From a checkpoint of a small mixture-of-experts model trained on Wikipedia.
Size: 14 layers, vocabulary 16342.
Experts: 32 experts in each of 12 layers, 96 SwiGLU neurons an expert, a softmax router.
Training: 271M tokens, 4553 steps.
Below are experts of layer 10 (counted from 0) of a mixture-of-experts language model. Rows are named router (the router's row for the expert), gate (a neuron's input weights, with its number), up (a neuron's input weights, with its number), down (a neuron's output weights, with its number) and show model dimensions 64-127. Each number is 200 + 20 x the weight over its row's rms, rounded and kept within 0 to 999.
After each expert's rows: a language model's description of what the expert responds to. This comes from a sample of Wikipedia text that the model never trained on.

# expert 18
router,218,196,209,214,235,201,232,183,182,202,165,199,181,196,200,210,207,186,193,189,207,192,231,227,217,210,196,226,222,178,203,210,203,213,239,209,181,193,214,175,257,200,198,200,183,230,191,200,228,192,194,200,211,220,206,187,173,212,228,200,193,182,181,215
gate0,190,172,166,192,189,204,200,190,177,210,191,216,210,159,174,236,213,176,185,203,174,205,229,220,208,238,219,225,172,168,215,222,203,227,224,204,189,207,197,179,183,213,258,149,200,211,198,254,199,186,158,219,173,213,186,153,221,207,225,182,183,200,231,216
up0,185,208,165,196,153,166,155,203,211,201,216,212,203,196,191,183,248,220,197,203,183,222,220,197,196,212,178,219,193,217,183,175,200,201,236,227,161,204,204,202,192,174,212,192,224,205,192,180,166,219,234,191,222,178,170,228,192,158,214,175,212,230,185,179
down0,203,207,214,201,186,194,187,206,221,205,213,191,198,216,200,214,215,190,201,196,215,215,202,201,195,166,162,236,215,218,210,194,175,217,195,206,189,226,175,187,220,192,192,213,225,226,203,185,256,203,214,182,182,206,207,163,184,208,210,201,184,188,224,208
Description: Capitalized institution or political nouns after the or a nationality: University, government, Army, Navy, State, World.

# expert 17
router,195,201,185,189,209,210,219,206,191,213,218,190,186,192,240,186,186,192,193,202,175,221,231,212,212,177,192,230,203,170,227,197,207,232,192,221,182,185,197,224,191,207,202,177,144,190,187,201,187,198,212,215,211,160,182,171,239,188,236,211,200,187,198,213
gate0,149,162,187,220,232,151,209,236,174,199,222,211,208,204,202,212,186,203,192,192,182,218,225,194,192,221,192,223,218,225,175,173,233,213,205,191,191,188,180,186,171,220,208,171,215,207,169,215,189,197,186,227,220,189,203,152,220,161,201,175,193,188,203,207
up0,213,219,196,185,228,197,177,202,186,202,189,212,170,187,182,189,207,216,214,221,206,219,210,202,216,174,198,187,222,182,195,162,199,207,248,186,200,195,181,218,175,225,228,181,205,194,192,206,230,212,221,222,181,201,188,182,205,191,215,144,187,204,249,187
down0,170,190,195,224,167,240,188,192,216,244,188,197,225,208,205,206,186,227,200,172,174,202,168,179,221,208,231,209,219,210,165,215,216,230,220,182,205,221,188,179,145,221,230,199,201,180,218,191,165,151,238,193,188,189,205,220,229,212,210,185,184,203,194,200
Description: Word-start fragments that begin a longer word after a space, such as al in altar, almshouses, Al, El, ch, fl, un.

# expert 26
router,186,198,225,188,211,228,188,167,223,216,204,179,206,182,219,175,198,210,162,170,186,198,163,189,170,218,185,163,192,202,227,208,198,215,205,229,182,196,195,221,200,190,226,192,179,218,167,220,193,196,214,198,202,195,179,204,219,179,214,172,206,211,190,179
gate0,231,227,219,218,201,204,241,220,227,192,222,196,190,211,177,204,215,190,153,206,202,213,203,242,177,209,202,190,232,193,177,226,227,229,206,227,203,203,191,227,191,175,215,239,190,199,225,199,205,202,176,214,208,218,209,229,197,211,234,188,201,197,200,222
up0,207,193,180,230,175,193,223,218,202,197,185,155,211,196,185,201,204,204,201,195,199,236,194,200,173,191,211,204,213,206,202,217,219,218,172,222,206,181,181,227,137,174,186,208,213,168,225,202,223,188,201,215,238,225,202,200,199,207,198,191,194,198,215,173
down0,215,222,218,188,193,185,210,236,181,202,192,175,201,199,183,198,178,193,184,208,178,187,198,190,190,164,159,172,204,209,204,195,197,234,173,218,196,176,180,205,194,188,194,227,202,217,232,147,192,221,239,237,163,249,182,194,206,226,225,220,178,193,231,207
Description: First piece of proper names, mostly people and places in tables and lists, such as Tom, Anjali, Hapoel, Carmel, MacArthur.

# expert 2
router,208,164,200,219,212,203,211,171,161,234,219,196,213,192,184,213,194,141,204,185,187,195,224,193,192,175,210,205,202,194,206,221,215,184,184,199,169,185,207,209,189,210,248,187,201,198,223,196,210,203,216,194,191,181,218,196,165,191,209,226,196,228,189,185
gate0,183,206,238,203,213,204,234,173,198,208,222,220,204,200,245,167,181,179,161,178,215,207,211,184,218,183,200,201,166,202,197,195,215,203,211,228,183,209,170,197,150,190,201,207,190,168,200,218,199,185,197,184,224,245,178,137,206,206,221,217,200,229,169,195
up0,231,217,178,179,187,216,169,175,217,176,207,182,213,175,204,208,181,210,202,197,221,203,181,223,212,197,194,183,228,216,184,150,186,187,174,162,208,199,177,221,181,162,243,220,180,209,178,168,189,218,203,220,194,195,215,175,192,204,194,191,203,193,203,203
down0,200,197,160,227,199,183,160,243,188,166,157,213,202,189,194,226,184,200,175,200,232,217,197,213,152,214,189,205,214,202,237,171,200,172,235,184,224,196,236,216,224,215,185,213,176,211,177,217,199,207,181,192,197,215,174,182,225,214,187,156,192,200,213,210
Description: Word-final pieces and common nouns after articles, often in song, film or book titles, such as ure, story, wife, Life, style.

# expert 15
router,191,218,219,164,229,205,172,188,207,152,171,233,215,209,184,168,171,186,196,188,208,211,193,190,224,192,190,165,211,232,186,192,186,179,233,227,206,180,215,213,228,182,203,208,206,187,214,179,182,201,198,196,192,172,199,213,178,202,165,193,218,197,174,205
gate0,188,197,209,217,191,225,193,181,162,186,189,187,207,184,157,228,215,164,194,184,167,153,206,236,214,205,206,211,204,191,198,167,187,198,211,228,182,222,231,221,218,205,185,208,215,205,206,169,242,186,173,168,184,215,193,161,201,217,216,213,214,204,190,185
up0,232,167,174,209,215,185,191,183,227,228,152,202,202,200,206,208,195,201,201,187,210,223,206,197,195,183,200,179,236,198,192,211,194,206,196,186,207,186,198,219,214,219,209,184,222,219,200,210,216,207,246,177,186,187,209,192,176,165,191,213,220,213,211,239
down0,194,196,178,243,204,166,211,200,212,190,228,230,223,231,191,207,208,192,179,197,220,188,172,197,217,229,181,200,195,203,226,224,201,198,187,216,228,214,199,200,211,190,230,190,212,224,191,193,228,173,193,242,194,210,212,182,205,207,201,187,192,162,195,198
Description: Units and place words in geographic or statistical text, like m, km, °, sq mi, village, population, south.